Below are experts of layer 5 (counted from 0) of a mixture-of-experts language model. Rows are named router (the router's row for the expert), gate (a neuron's input weights, with its number), up (a neuron's input weights, with its number), down (a neuron's output weights, with its number) and show model dimensions 128-191. Each number is 128 + 32 x the weight over its row's rms, rounded and kept within 0 to 255. Numbers have three digits each.
Before each expert's rows: "mostly gets" lists some tokens that are sent to it at least half of the time; "raises" lists some tokens whose logits its average output raises strongly, later layers aside. This comes from a sample of Wikipedia text that the model never trained on.

# expert 42
mostly gets: " off", " out", " end", " half", " mid", " upper"
raises: " |", "-", " ", ";", " (", ":"
router:155128141102087074079138078108133148089095144160099141098167136129147161161121184058133109160197156124192195157128172059165111093098103191129158153116093161145119109152100161098140117196139175
gate0:173142102134122100149149162095190109166126113153147149175138153168108159125153151119182097109089092149117087098061118168121149097116150162171127100166116100151109115175207071151143126125105153
up0:138111159175097161146124131118132101189198111139135112112100089101136135180091159133128104139131128150136176127150173174113151119120130155123126140117179123170157161056155158172143122178143124
down0:116142095127139080080115155113105184120114139137151162101159060175152076104160136135215146074099154151119119133157158110126171112159111086072152175172117103124165125197117106093086191129112130
gate1:195127122094136088113096118106145225149155158114103139170135146141185178137088146101118116156132114149124078114192132127143123160143155166171157127146106097108112113138109090120126126076165058
up1:085120112228076116147117158153115195080107128100111115159114104145134139125104127078151206143111119134154125113093175149189153189183107132175161077126146090159170098174112142147113085164064138
down1:144111037153166152139162083131133105123146162081164145158127151125107155113140140127104116116206104136128162084104159111067175114086077138107122086099111079146103152093046158057086145161145190
gate2:119137124067148077125069140145155151101153129144135123082144119121115165089125166106121150118175103129070131098151100132112136131144191041090087140110154149132146131145110141118108118141139161
up2:156085148210142111128076183166094095103112083123113124171165070155096125131215165078103195092131202180155155139172147138130173098146145095099088103111123131179066098070159170110087182103066100
down2:141149118148171128134089171078137116132060098113152161161126162124139133097108137115134141119183153168127135173168149074151100104195138193168118117103154154098133089085125090136114144086148125
gate3:151118145156065126078121113140097133150098114115178162088103092135126124150152163104135156075137123130159131155163150135171125109081119129153091086156048168133098108112124128077124105141127146
up3:098133116176169078117111120175111097129102161106092157072116105118115137186084069142158088148115174083133137135125096119131148169144137145131156103091061198111100157138106125174147160144163114
down3:166124120099137105073139096135155116139119135158087142159109113175171139163097130119157105099136161106143092043143116210138182146113107095179158133098128101117134135106115146045129152182127110
gate4:078111110143114094173111169124073142130112138138143125179116144156078141144139138117237116133160182127090105147153152146121136100139130173102142082123092139077149164089176146091121138152160110
up4:101070140101097129137181119104101107153121167106162113166127108150082108148132127120168142136163125141116117084119121117117128026106135216129180107136188148173168132090161150118105156153097149
down4:157130129179082153193128132107115123110188149119143180154097237125126132138105090139136116141132128091191127165115102073145096176156111086132112109155092179055138101063178122087180127185106122
gate5:129112118120097154094119106129109157172096182071117112151110115108101125171160161136160094141087171128077187177102129114071161136106150134153140117138143115125149193129074155101159104111178080
up5:170142151167129156119135129134094135139134180111064093110087145130171165084146211122112131107104163104085108096152080130060126126131166149116188122148116161133139118088044137129151140137135145
down5:176094169196185085094112092111140113129103069125160170166128136127120100191148122142124125073113182151140113144182146100126169086130150155148121137136147078119135123100153129185133154219104169
gate6:131099131136177120140092078118090098077100098122120137089172068188105191155186116140096104086135159129113090124154119093171130135076168137139121147124121130118170066119152169115105105171100156
up6:120107181084133187123157119136171131152203136075156109078142142108070141099162155101196130168104152107141123095177141123102132080152164146067122140154135194115151079129173168146071148088181134
down6:138143129120142154124116135105164128087133071108133197130061132081132187160171077169076110075124149187116066194176106101118172218077144164135116102152069149132146135136154094101101146099150164
gate7:141108149122162095154147153112156135137130106142112094135158170090106150136126141126126159165072138160132125143109082148129110142157114062114114205083053127165138052130101134137121119132159192
up7:094118159125098162089148132090086127129143146159088135144142123149191092082164147130082099147186154118121132158179137112171123137132110161191120079114081089088155036110089115172121164104171055
down7:056146119115186127144119111068127083123090149140137179118142126125081157079116157171133096109148095125112199155093121120129143108089107161084112160192064110125128141177186119111183118123127163
gate8:145098197148101078142115151112132127101117154170173153175174149092126148121131122149140134120179113140215134083181151131098133112086106115161178107081087122130141107101152124164120137110110120
up8:117138150102095112095156176151114108182151155160122154115069123121108213142160109124145092090173114101090074103176109130133122120131091158074139112189128109132128097092106097134126164079113114
down8:096131097131098107159139167108142164087163118135079067077111144102124158080107145146147150061090076162126201057118132115142099126098124194101141178112159096076139163143168103104124120091136144
gate9:102166148142143086162114101180085103153074133154159170101087190154109121160115132144127167156187143164146090103129142140142158104160133116157158129070088184141113161140029189132167166104086108
up9:155116124092109119137094065117146100136209144140127153144111169124077126087129190154118143147165136139159121146093040140164155146140138064152150141045104107149133101128157126143146115133120135
down9:128154094183149126184149166150139156136156143128151169125134122139172107094139160131099163137041138142153149123134099144109154116188115151089093130163132166175185107163075111147088115135121189
gate10:121125134151111155101100106168112152133097119156149117146098147177059126151145122136112147091143114158156141149101105127097153135179181099127106153122099162160099118131108167137125103098152160
up10:118111160169119112119129156130114188133098125087187166088145121132073156169142122153125089091140151162138159127143152197143083085169183151166112190171107121146133113162099145128155167114161093
down10:159135152091049060140100178119146166172128129101161154134090084108097191206155167147134193092119097141111061181128121190104079141173161065142073128121124089166118094045149169108149154192194142
gate11:098164154130071163093119140079151161116080161084105127088093110068120140100159129120163121129133127088104134116133070088140104191091167150135109230136131089133105044111185157087099197086150108
up11:116140161108148159104140151115093079146097139196033168120100140147088165124151129130086148156171146041116158142174169175133094128118147144131116106154139147152031098152146162073138072087105120
down11:166078121188106118113082132128099105130166161122155128129129072144093159127212127088089148155149159111079100127123091084083108090120118080119137157110154110150211087157186166142150155118129105
gate12:155156124148141117128110122153144151075182170159157105117166090083089089103111165116111111152098152123164081120134089173140084151136101148083125144092151153106141088110119075145074107121071083
up12:170146090109060122095079139149113147113179048132143148156117194158145131089141121160177114045094157169126106077154140093085148095044149119082094165103147108157187188126149078077149067141144193
down12:092115188149093137158128082065157161131150158112131108116107109129091069071192198086100101138159143110160163146117106173146137186099176141115169139120142155142120101135105148147155153181143128
gate13:181103115080126153122131121097125056116095115078115112120131148136137168142090099077086067144157119189117120136128099169190117111171125132161148175111110078104133139152128119165143189111133045
up13:094142163135087144150128180138137138095138178162162130105122118136071150181207175152125099124107087143150143173122140095180127074072114074123147173140148148158161187160157158157077130166182114
down13:102075109122091170156119139173176105112111130126098064037168156182119195087121143133105160086098112113159096106145106133104115136131068081121114160126065114200165122072166124080177134095169127
gate14:143118149120168143136101125158119101140092102127158134102145073079114097097114165201123137103087118136164120107093134133140118094159118144017192093139127115197131137124152108190143148108150125
up14:126139165135087142108171135123129118146103078150156141147131134132080168181121168081131085136177125143098105139171139130190136181081128076115086140194093108095088103137093173192137093081140148
down14:124117090186148131072113188151136085143115149145118129151099150109133128066145126079151140155124178121137133168096111133106185164162146084131197152141155113114110156112120130169077106119069161
gate15:132119110106138074120063090152094085139164163175171148136102070065120074145187097135129150110124102143113157167120096120141127181146140089146123146155071169104115167167086106090144136136079023
up15:155156097166116139072135140035128080169118182147152142154145139181113126101156119150122116106133100123082136099143134055136144109137192111101083107170131153065091120155115101145163131091116099
down15:081179119136133131062146146160144061193147152095139128131136160149044117124153121127097174076128076087181145118122130220148161153172110124127148136110140143078142096151146157084176134103117082
gate16:129124142100178090128194143159122151124112117148115130137143101134070124114130159154141182134162129120204167230075096168157103134060121142076105136149099166129112104170093169093133129107155135
up16:142188112091106089121097159136140171133125101145092083087081111104177092127134103101125125134082149083168124158030180185111130104192120115148056116100123116176149166124122110051149094138144123
down16:172063148136147124096155089093121171108157119119071167146132162076137095126154106069101114145150112122143114101182064117182144114166168123122086095077144135107149112128090227214105090109162096
gate17:114074091137140117103132120088085111072082119147157150148117100139111177166148121085159101144145180148177115122088118106118098199171159110141115146114159163113180120146085132159077127114130164
up17:187187139099147169100079101141134126136135086107078103148222123112156132145146173108090136149129076214148081132153071117118081115175153150100158126098131099140050126098142081131176074164143100
down17:150104092147148156156130154166109131112113191130122099164084086102125130125120123110101178205119150130163130111117082148134161095116132109097074123156109106093155159159097128110095123137138151
gate18:113181086085144128120189134070170123139186135112132145129142132120115098165123105193112156103216098136116091088141108124105157147131165138171122111127125179178128113125114061150180131088115113
up18:089141149115117126189156109137155153147091136122192167080155123095131117202144127068138117140082113129110109094093145128160117211120123118142131136139169088139150158129183075053190143107103156
down18:150154117143063114151127188136041080136163057092172145113115142101117119159137121123121168145176183098153098076138065159191159162121149138152146121178137110170119096174137090085148075098134127
gate19:114213177153142142149112124134155137158102211092132094164083187146153083128139117158117096118106108118104110138138144133119115070127124154108112051169171134085091125137106146125167078093109166
up19:133154114123145160113118121164129137130112109104120057143197119091092125089101089114107126160131123073116114117145137155163103117158144122132062155078104123194132187144124074152128103072175106
down19:167145135116098164130083115135097161106112143144149122147103147126130106095124112144117186122134119127194130157059081143092116129136092127118141098113100144086139114084094073130092133104142130
gate20:128166130114120101150124085138136150169125088124183160108091112073084134181107104145126130125121130160096131144130116151092105176140126093126093130134104141138111150166048131112102120140128099
up20:079141173125118086149144106116088069104125160162152137138110171054220105090156119099155112210074140154137113067172168169187118122130188054124175149140123143157172119120134134108189124128144075
down20:136166167085092158138151127114151083085131186156130126147169124105135149066113156158151121130161098116131178063147159113129101115164184078129117110140161143137072103147140109095148081149202100
gate21:175166165094125114114071136173134166092143170123098144081145082141123128128122107103112164099182121131107160154155108146178133140104129094159110070169159136087165116080146131099129153097075065
up21:067134075141156126148113107083119131139073100149195108083109179093079077131125162097096123149171137143142177150187117154127145166153101103072188178110140136170141108077113116149134094159144137
down21:083183104107087101117155144153181068097143092100138066083157132114112093169139097104162155223111169125180124111088146144069156154077130117118163053081115191125110176157122171081144109122141106

# expert 6
mostly gets: " island", " center", " father", " wife", " city", " way"
raises: ";", ",", " in", " from", " on", " ("
router:124196136055111123115146099090167141081134143160096111082204157114078188158152117108173082137129110101173128140117176086147106105125052122141136118174155141163113135109061175101149111207172170
gate0:177125147162180103134141130089142118155160128177138112116141118143111184115134084182129084120202136122107148143206213109111156101137140151100175119120167125155135210139121123086142108133151153
up0:154158085178125102107093231105098160130110154135127136167167101086147120136177165150186154097136091163130118133092114109140094116189144129178070102080107140143131145087117145151157143086102153
down0:105122088119095113131128075172150120105110183106134140120126140168174119136136101105103113118119131151136129180183080109108142075164106065096122135109170199139123134131131091138046067102104138
gate1:100147127114149149120153089097082112112076156167101136144164124125078136042122120167110120125153117167125184104124163118139145155138135165117168099114147149143135095139140113137138158172103165
up1:063196169114092191151096121145097144120111196192117142128170176153108139096148160130094111127083154106150100162167178158153128123173141095144159119108126125167126082159172169101103101134162127
down1:215098077120108061183139147138137101165100054100144132099067066183171195114137107194057128160103210144136119094175118109101088163087135108134141130106166103171141164139136088111097119129075134
gate2:175090092070111156146107174131179121140183148098105153073105146089141118134084122140135118118099137138195176181193123110125200117126116168115110119115143102113125115156151084168205056102090129
up2:097140101173100134113102149104136117114059065138140090178196131149124153165132140089127102092120097153085121094098143136090163083117166077186108122109116158110136134052152134185128116083136200
down2:093110100200162138137174091103115111112124123115094091105091158159086135138098132188158149117048120112093151135125140127135127250127073135197128115119137095097103127190129100133069099123102133
gate3:183117108102135112145144068157176135139127150107105145134087115131068150081112084135169177110078153186171125031130082117137141119120078111098113157161099102170059104134154142196103192091104106
up3:151156120084141119134155135107129148106116127124194122111138102115110101118048121172113108122152113091133096124119165149169104138174116138155114113144124124099135146101132177102122102133113123
down3:208132109133133146123121111150168116106122116090145172152171112124098149150101139130147043137103198209160124108097082147130153108151147070139139167110169133147176154114108119167110143193136195
gate4:108069139170173182132121105188101058125134134088126140125158154132127091137072167123125150134147121123122126110158093107133191091118149121127135169121181130173129087131161129140134146124137088
up4:137113131066098101150135135162092154161085122166139140140144134105187166125129133135143085108078100133082148108170117189100133173121077117109101130121109120149132159181105145095143144080112176
down4:051084139154099159109116154165073090112130152131118154087163166113116139186143119112135114105134169152107116114120128100155153106143168122133125180087126143186118160141092112126132097041166110
gate5:150113139100134134150077122141164161112154141094134153109108109085206145204125161093136122145059170130126059083160124147104154148113130087126127152212139126081137089124189124142122078176100127
up5:094126115094134168111146137057117102096141084146140118090129166096174105181129150035169155114110145097155143110097127155126134146107110128124155127118100131078131155068130108165183110086118080
down5:138153107078108109182122119102117171145123120111057099142141181217139070089159137091150084119113124108078196155106213145080168099143157136145101108090119098114098115158119134071156117135133205
gate6:087175087174158111081160108062128139129156120133103092118123102127117129097166178125122116094113126118164206119112102072184119109096143116081123150135140124177149123146113105087150104149094154
up6:097082126126151118144155190098128140124153111105093077145122159166082069161130165086150106159114160157117124157233146082091154128125087101134119118124160127162060109076140167107169132164092058
down6:140119113101097133198126188135133144103082125130142074113112135129140132096050203143121102136091071081177129092112118114164100103221079121138125123199105101142133149124115159125091127114118114
gate7:177111202120115149125180219116111225099142141174159123162083149169156069202164108121137177109100108180136095089168188169115158095101126120146076127168143128136186171179105150155186112159154095
up7:143067140186128176091132105106119169170150134189089172156130157090144080178161141174070137136177217116175155115115118101088140116188133089122109115125110094138132078133161119175148169036141107
down7:123064167107124120096066133108130091169150181097142118099123110142094056134137106123099154123151146176152148103177109128148126148146109102154135097111182144115116079072082161106114157177133094
gate8:071171144115116189141142068140199177108103106168135140156140098133097147094157132141139084151168199128190162134077154083158140110066131147099125108106176148065139176140096112102127126205105160
up8:180147105087103187115123103105143160158160083099098118148140130186175129148080160066107123101112106128146122080139098094115173102185104102070103126086149135119185094103156134106118116162086048
down8:104155171100127174097088151124131111085138128136109156129153189099102196127200098181161119143085183102101166149115212090114109078146104097095140188120122131101103178111093148120144066162119127
gate9:166069160127197135114127116130132156180139109118153114129134106099110107119165075138138086136091095157161132056161181173093152127142195120103164082127173079141131136094138130169072125101158179
up9:114183147182133124188176133076150102169081120111088181131148135168074130109173143134140190077179107133101109158174091117154163153127043168111108161107131180131107141120096161127127128125136116
down9:165138108107101143148064121169124161150086132141131184127076147097045116171112109140138139135153128164156028120117147113117106111142130141058133115168089143113090121107091132110095156125106065
gate10:182154153166172138141058138093081200110122145145068174170192175143186096120166116154186145110100153125128089092070154104142076119159175146165156207134149136123152122140122126161157146135093126
up10:115165174188140090103117131121099167151122125158147162159135067161167151130119119096044108092158082083092129131134127055067093166121111111132086130108121164107094105099135077112140149121126067
down10:068128075099155155171123112123117113136153124115090151095105129128115098145159176079124141131102134100082212124180119121081122124110143128066094100170148126124128102111186092167125139129123046
gate11:154152163144143168081086059134112128131140130092095104102128128079137133137080087097124089073165107110123097077137129140121148213079089122118131161120138077066135128125096133192125132129144119
up11:131127163184161082161097148134067145129145134091147171118189085203122122147106086087157115107131179084142128152089097093052071104096120099115147169115183123123051119106110070126127141193104137
down11:160131129176146204120105130157061090110151095110157124126125147108126178162112081167171119148121097160122062079130105151118166134171137137092147175173098089108142176120128174109154152164156136
gate12:111087098061124095117142126161142077104206137101131143188098136154091126115126124078109162115171125091190074170164167102140138091137167198059116179130208152177067153107095152150099133124157157
up12:187119181171106111154098088127105146191111151073122164116105115143072125084092057093146090063124142149079150178151148136129147124134131085140133104131103137113130111145112186142171097188088155
down12:141162156166131128127143168097120163137089148112159065101108139159191159122086128166167150146100073135144107092138155143093130167117096162171093149112173131118167157129151080039109158104113132
gate13:119112179084164148165106114085163102187153156119175154078109066134147173157130176090118128124081128125133138167163125154129133128160170181175094126120160124101148081126153094157129116125156179
up13:107137180069089094126085136110080140085070140119111178183116177103107153136112122037111156125139092167138102129188084124154152125138128128049164096123102138098117109167125120104134129126132080
down13:133097177119095148177113160089106113098126114086147134123144138160149145105106145151126174146133092147090094132136111147163151152103135122113191154150144144104127119144123111138113153150155086
gate14:110168077104100069118163132128144106159113114179134029093107078119030145117079133120157123119147113160033136116074123149119130132106088140159167120136150177147075115090086115102062188143117169
up14:200129124138221139155070122156176122138100125110164117126133127118151132120104114092168081140071178086100169118160154131137157076135126132104147151149112174179078071183129119103157133134124148
down14:123178101109154092171108151191178122118106133158117118173124119138065070097142028135127107101108088133169127150139168120145167135141167083175125117135088164087113114145149149177105115124082126
gate15:143132118169141110141192118146135103164194178101124150211156149122152120149119128082114085105172089120118069158194121042148143204192147108167112097146108140161072115157069151101146130161109098
up15:179169203114085117115149177148156133117188144174120123112105040088147068102148100101112159193132164094054147152126137150211093138112114144140156112113141155085101202100177204155157173108119176
down15:203106131078139163150139095145153146137132109112133108103193151110127089099090159128117122158148095142172171155172134143140171171211160138130142077139138110113122128139131184131105144138129179
gate16:107147148126083120144158145102125112155127115173132152185112088135091107122152161115111138144164132134068037136171133164088160125113154118133091148099144102209112218143066147098094133115113093
up16:093122112160150132131165170116126142140104103105125118162145133146158146153147113081113143164107136142098107147119103068110091087168116118167206122155139172079176142080103119148122077124151148
down16:121108128104161171093123205121071072080099137141096154138139122100113079070120116117137115078151128128167133183126141032101147176133109142104140092108115157102125072168148100141113149149148150
gate17:137116153104138057112112122147106119103140119179165130124108069124120104124141090067145172148164105152089091108126123099135103122108127182112178146123128149106101115215111186137138140131177126
up17:115154156141142078123117109166073159122092070131068131186119070069145128079136156086104094123164104095153124112105071116180170171121103166101087078149160162101139112128088135128125093119132100
down17:100126099076077130131089118173114164139173113058049134118139150071099103090092092128103070112156087159186145115071120055117129132151101090167156096122118142120144189152127222146108116158132156
gate18:142097151153119133151116135143099122114155071136190136169143134119139125091140138105116138184117113159115103100135124184136111118154079178158145153067131147142127159079147118191118140153168146
up18:177139146141092107142129168112138112139159186092160109146095106104221136203177164139138144140107118178148060075099133101164108100050155137140137113195118147126165113139132134178215159064137100
down18:080107124174150140114121131142141177105108105155107140100151123122137115107112094126173083118219155094108147050178102119073120115150115140088069143190122097134124101157116143077106167150140129
gate19:099117115103083088148155166153101217134163118165084135184070137172105089189091119111120080169123175146101112155117075134099131105140104152114128143079100100109125182149145090182124141052201176
up19:159127132127121095141071087128099165134148117170112082162065073111113113134145159145087100105132122134145133114172165150102147049134148142097209128095148085113144083127157149142061150131109149
down19:153138138162133098097133109151137159089120088150144160110097110093135122114112118141139123102131148138203084095139180055134155104171123145146134122137074142117152155068085132146140091195137116
gate20:117071145141129162131093086064077146107140113118175167162055085212076071083131201113150132153139099075103169108098143151078138151134090084152067140159168107086170090144131063132153145136085098
up20:118114098064144200138126087104129180191118105126165108172103153097180173165104171190054187151096101099123136099147158104110149072139173068126090116125117122121083146136143112078178126125136185
down20:146138133101168182103098093084113099164128135151115116127172115146153064055122108193135144109110115155104138141090153072125131111061109129136149076111143115065143098148087138119148202165174067
gate21:142117111127120062086174158122173067117169115142079179149157149146154113119125143115135137167187121117167118107071124076149096079090116112199043130198135136162133106128105150150094087134119101
up21:051137157085123103140111137076136169154167089173059137100089079151097112085186088116124114154158124169101128137178178124128102137096100154169169162131167150119110143204132093130107110108083104
down21:113118149101181075115139133152168150176139163113098223093135067159139051073143144169141114147122157209171160071157170124117141166159148130143098127077125134119121134164083094036114135081193135

# expert 113
mostly gets: "ology", " Affairs", " Sciences", " York", " law", " Orleans"
raises: " ", " a", " A", " 1"
router:077159110118112162150162123136165169081083118092181131083158173091053184212174130140136088183142147142088070116134112147084074112113137130136151108133179151111140196139124168169126102159040149
gate0:128162200124113101113111119179115104104128103159173110157111146155170123095121139152140107150117110135163118132142123092138134176048108127115077135096127101092145155098138168133113091155104132
up0:131140136113089074132132131147184149115108103124114095101058115136094127159181111098167146119151177143131155107102127162164141173166105157124071131139086171087085125129157087116163145093098116
down0:066079131106105134172119149144142088144132145116119128151159069105123081122141154093154114135148166054108130125175144135121172150108125113131124096148130149157125130088196113162110082113163184
gate1:155152165184112133098104104114174160177163090147164144109146158105150158083159150127117116127159088182139154165174098110132154091098164132128062120190084115112116171138130109107085085117130126
up1:146170155120175095137146162135122168125101157159107096146131152169168122070215116066183106210141147106127166110097120114126145095163127114139066118109128133141144153169140098123158164116135170
down1:130125112087178163133176141119135195176136143071141131157108136123123165111082106089058077188119165128113124193157156115097133123032099139153113129089150138141120154167108125145039109138182154
gate2:126147171139071121127109099108134107130171107129154108186175130115088073152179153121176107096131056176145130169094134126149140138123174078121090141071125108185151101123126173080129139157186097
up2:132152124179141093194103114092127116172153159169078068083101162157153153095129157108097161134159128098107110130128131113103154086103169156093131144089113118127096124107130134092139125161074077
down2:158156107105117044198199118080074161137093109119060124111097107154132102121084143184108117156151124137105115099124079099103118148133142108153145175098113137117162116129156101155124114070148107
gate3:131123139129108191101139145141140094073112161155085199111117026085139101123183127126081113145174053166158133095082117166146106100129066110161188120142066088083145126153093133140126089151121116
up3:087181169134116191119132134132165108100169169092109078104151132147140147204190099095137114100176106144170139161119098048114149164143110049159149135145120074110140049100104082120112177167101105
down3:069120184132098133069153113149161125177094118135104094073183061119149182129123109157145114121114102107138092151170133135155120123143182170078095157099152092159108109114130138106079086168188090
gate4:222145147120148133104081111049107108114087127123136122099161189101122120108136126129112097053129139085126110136206114130138192077090116112146126071112117085159151120111145117118103094129195128
up4:060070139120088143129102157135124202157163112105072136122126120143108083117132100098107167144179102153148099189106081120146106088134124120088188061157132116143112069143147123137108043062136046
down4:090151132177132146125129127075082100100164136167125131150177143091160098048084089103161141088180133114120164128172159123133146127104152112139126125100126159072193121145207149147104119143214118
gate5:146083166122083124131118071139105077132107124106154102123187141113153147161094156103202157133180097130113122097130096080114128123101170131132148162152156147160098139114182079155141163109132092
up5:163089087128108146118083146109115073114092125173113115158202128134095109152148176181161127116101085144157147145115102152135141110154103102110164104166117119143140089062088110178161145162107208
down5:078180075128120099185143115162119151121128103131171112099126109154124099099133162166135157090109120101204141082120121098165110143160121149190133165133129136113174120146142113169126132089114045
gate6:137048141123146044116110141105146149111165098086134084137191198078133093139083086138123129132134166085172161113143125163056112094131168152106128096120057085172193113137142128147078122210140155
up6:122131177169135137090085065089127133076117176137156119072172149087110193137177125081088150095106145061076102143185159135135121115093095093152103140095121118152147070097144146151138083149176109
down6:127117166125142115091121131126110138128124119092084099103121153095150105072167124116156148121129159152169105084157085193119113117134132141111172079121078104145121129027103114102114099149097125
gate7:127200120113110102079109181071095075173115109151085135144135122121152114136152086168073160168134182103083129139167090130135050131151097160093128117076118071104143127136191112120126122166193171
up7:145116118146124120136069100221146127149107119118169118138082182125150116081142142094160126059142094136135163119129140172178101094099161129134117143202141089108088099104140081179139131192112121
down7:168151138163166119128093066170130148133053158142148091145114159091079162157087101093153112145116173146120100147145092085117132185166118149119127084099116119091150093131147157170075181172161113
gate8:143114145121086158090105172153112159127140134092112140118152089108162136130133123130221123131127161157146155085079129157170141107062161137104098213114143117098139101112109118158111194137100130
up8:165105116157132194078126173161180071132123166070124060121189149099119111160171079123159151150161197104132190124120106160100095077139100139145118047090138146120099140150199116145157157130152118
down8:134065109127084139124175138152158119158098131181154150144055094125089105105111133129144122078087153101111144094133153099148132132074103161092172111166125101099151177142161138111118097043119113
gate9:120174134161113112120138125139186150096138121123107191156139165121098161156162100109118143124187125102117153168090157158050126182085163097099127153130099161143146170135106147114152120181200096
up9:108118120085188148115105159158196097124097151116106165148155098118079143156111090141116082098151110104199166146093111137097187120099105132101116093113138089097084150089168120088151090138155118
down9:112159122136125103140050102195100148145129155183117148162149117088165095173175153127136158185105220122185125142056121117133164115099149078149136078108152075091120161073111062145152124094132161
gate10:140133126141113100150186114166125068128124112112109115134137168147107112180067117155175087162174153116082082109144165168177163106145104138140114226080162126099119141144151158160149160083115142
up10:111129172133113174118124142171166199112152136141154157125128148142121170137146097058148051142114072093113148178134089127149125162121138144094158079103102119135120134138134120158159084111159145
down10:164108116104130108155089175105105183136177144143166131085201201105116114108150089118051143097152168125118137148148174108168106119123110109182121120175103088092141133132145138110136143146146116
gate11:165138095122131188091064150087125125108183098091114171100130106168154067112124147145136114181099151159062159121140193094139179140132125167122179167111138108072081104121077159075175210123125204
up11:118110155136125086090120160105112099097115133132112166145097116145147163097090128148170146146117114168167079114164115058156103106187062154080134134090140136129157140075087155121043118105123130
down11:076124161120146151149150132129163133143129141148151162102118079179124155057093101084180144080173112148166101130109100127114123144135165196154178153094141110124174077091134087135114129119119115
gate12:118137087104105109105102115116116089110151146123089086097146113115137074105104114187066114138122106113124103132161095139199121109134099153159091147154137172140134204187173073149125097150134116
up12:136149090081204146141132164140165085095157070137143083138160099158147157152103064103144104091085111128105135096202142133118147065188176107107159111172081125157153090166132113102057150108163174
down12:090073143111175120131180126141172135127121146165153144066165202130072134153153037137186122119094134107091176079112168136118146142164087076136177135141121106165129141143168149121101146092163182
gate13:113134125086139082147110093132089090098201091108145100105161137079170137142108098102140153127118162130090095142135183149163076093111180137117159080111115190117155140112148087136147104109145192
up13:063123139086115153065107117114136202139194140145107180092128200179120185140166144158071102157094131087151126111135118102119183172194126111118149165124111147138109132180119090063105133171165116
down13:177124070172198128123123176117080132101129205093108112161160135095183137102105124122142170095089122161173146112113077155167158163169100166121123162066126131099154153128081124183070181099110097
gate14:191068151168126157167115152173175167151128104117179194091151079145123144149143111077115082084105170150135120173177086164116108064141116092157164096129127128110152120096084127098131134091139068
up14:147113100108089208138092067098111139132160187134126085093113115081131137115150092130128107145115176123128106118162136149133136162089134145134081096078152118215078103145181188056122154108131136
down14:123116119164113145160142120176149139087146135183137212100153132189118089171172187128156140107076128157078074095164066126125147083192102104158071147107072163134150140087120122181139117159092167
gate15:093149192133121120106154074109164147126147158140167145194118095085097105114152168081138135104160170159133144182099182148151108103089131163114181144122150122138161123086094108086113135079158161
up15:130148122122127103136163145128130112112064162131150076122155150170087125144138118104123213111069102181096125163128070139115131087148125057090115155085107100116141093137072163085156145122130116
down15:129164078163155107124090124184150201130141112078167106182120141097108077098111133182099106205092160147118120091085158144120129119119107079139137133176118180162089101156135135162152129123062120
gate16:136145168110115152139092163145132043163049150144113150127211112042059113094133061133150138105084140152162087129124072141133124115116076127074124135089144165124159125131160135129073081153096149
up16:098129144128110171132156120146106044095086160108154120094108102087058139149124130113148120134144141067099123132064080167117146118113153129141121143122142139154116124180195140090122198126123172
down16:163138140128111091124094080168160145126118139137093130159104203101104133072107134121155128181144149117053081134135091136111096086132126151131044104139121116101164140119168174133142176064075096
gate17:121104143122109152132112174129110148087166132116165122109150160149131112115141152133129129143150186083145122143134183166018165147148123077113136098160150070139109139166157178107191050114095116
up17:155131123140116095121142145114123129127186090042126175048087157156098097075124110151100164051106137131118124079140104173113150114119141131124099138138110109150122132190121117131104123097132152
down17:130122148099144114179168136117205141113169114099101097078190140131098122147159158147059066100084084114160147069083037050159149134132099126207118126120109102147107122142139128102139144122164180
gate18:061083154165081090143150104098126128119165132140155162146115131116114069131149161118191147208188083076140188154152150161115128130170108132161087117096091101110156100142118169128137168162158075
up18:118127080161132156147199205065138106157127081151217150148084128155171122114117122138152119120061083164093099123112083166091107152158124093140137186148191086176116131116142168151117074140062073
down18:107154083169091093088196103142158143161134136105123095128067127131171137164113144099111139106126098165118103107147128121125144094154111091114214136128144138133169076136188154128157111120122071
gate19:089144138077124172140110136107158113161118090179126161119098168130096093118137088116137108150214113094117120163150075100134126122105074201108057130123139102152129052126169078155148086144161078
up19:088177130102150085132195178168136068161095105118139163085103135105111095092094200098136089150160172125118124093166098107117096090148147139177121123094159087154146151123157156189127133111140118
down19:173181106136110127093171154093124158130148096112112146153154134083122131131102129146090071108170073129129094134166124118102151147149175177117124142122130145098161075090056143159100070151131137
gate20:142161156132157085151155118163077140039116143127125104109112113130166133129065153103115121125131166138155142160181135110141127089149070144103189171085076142150113106122126206134166159194096053
up20:118081154093125130109110164145139074111083163122114115143145138130115158120154129145190111097090088097154142160115112147142079152089105045140079122159103096132098125118173085139107076117106114
down20:165103141090135107164179067136115155046098126136177157102174139161087108175116128133094083143128142192133101115184153109114107128141098097069173118127144113159151135141095170117121178168151095
gate21:106114138141065116140158134137135068124103116122129139153096119110155146146138185169132124128152065155086087138133090121079151129157122142163101149172060119097133147132158103126100107120096159
up21:193191100155136110142166102124156153130137142077124110122130161127129091123081143169123081097155108183110146141013064093159159166077112103128149182134095145089106103154131152140090160168092191
down21:093112162099050131155136119163118105146140146109126118134178120116127086097178127187129086154096139091129136103162147161130181107152154141160137111088113123144131164074127168099133126122109095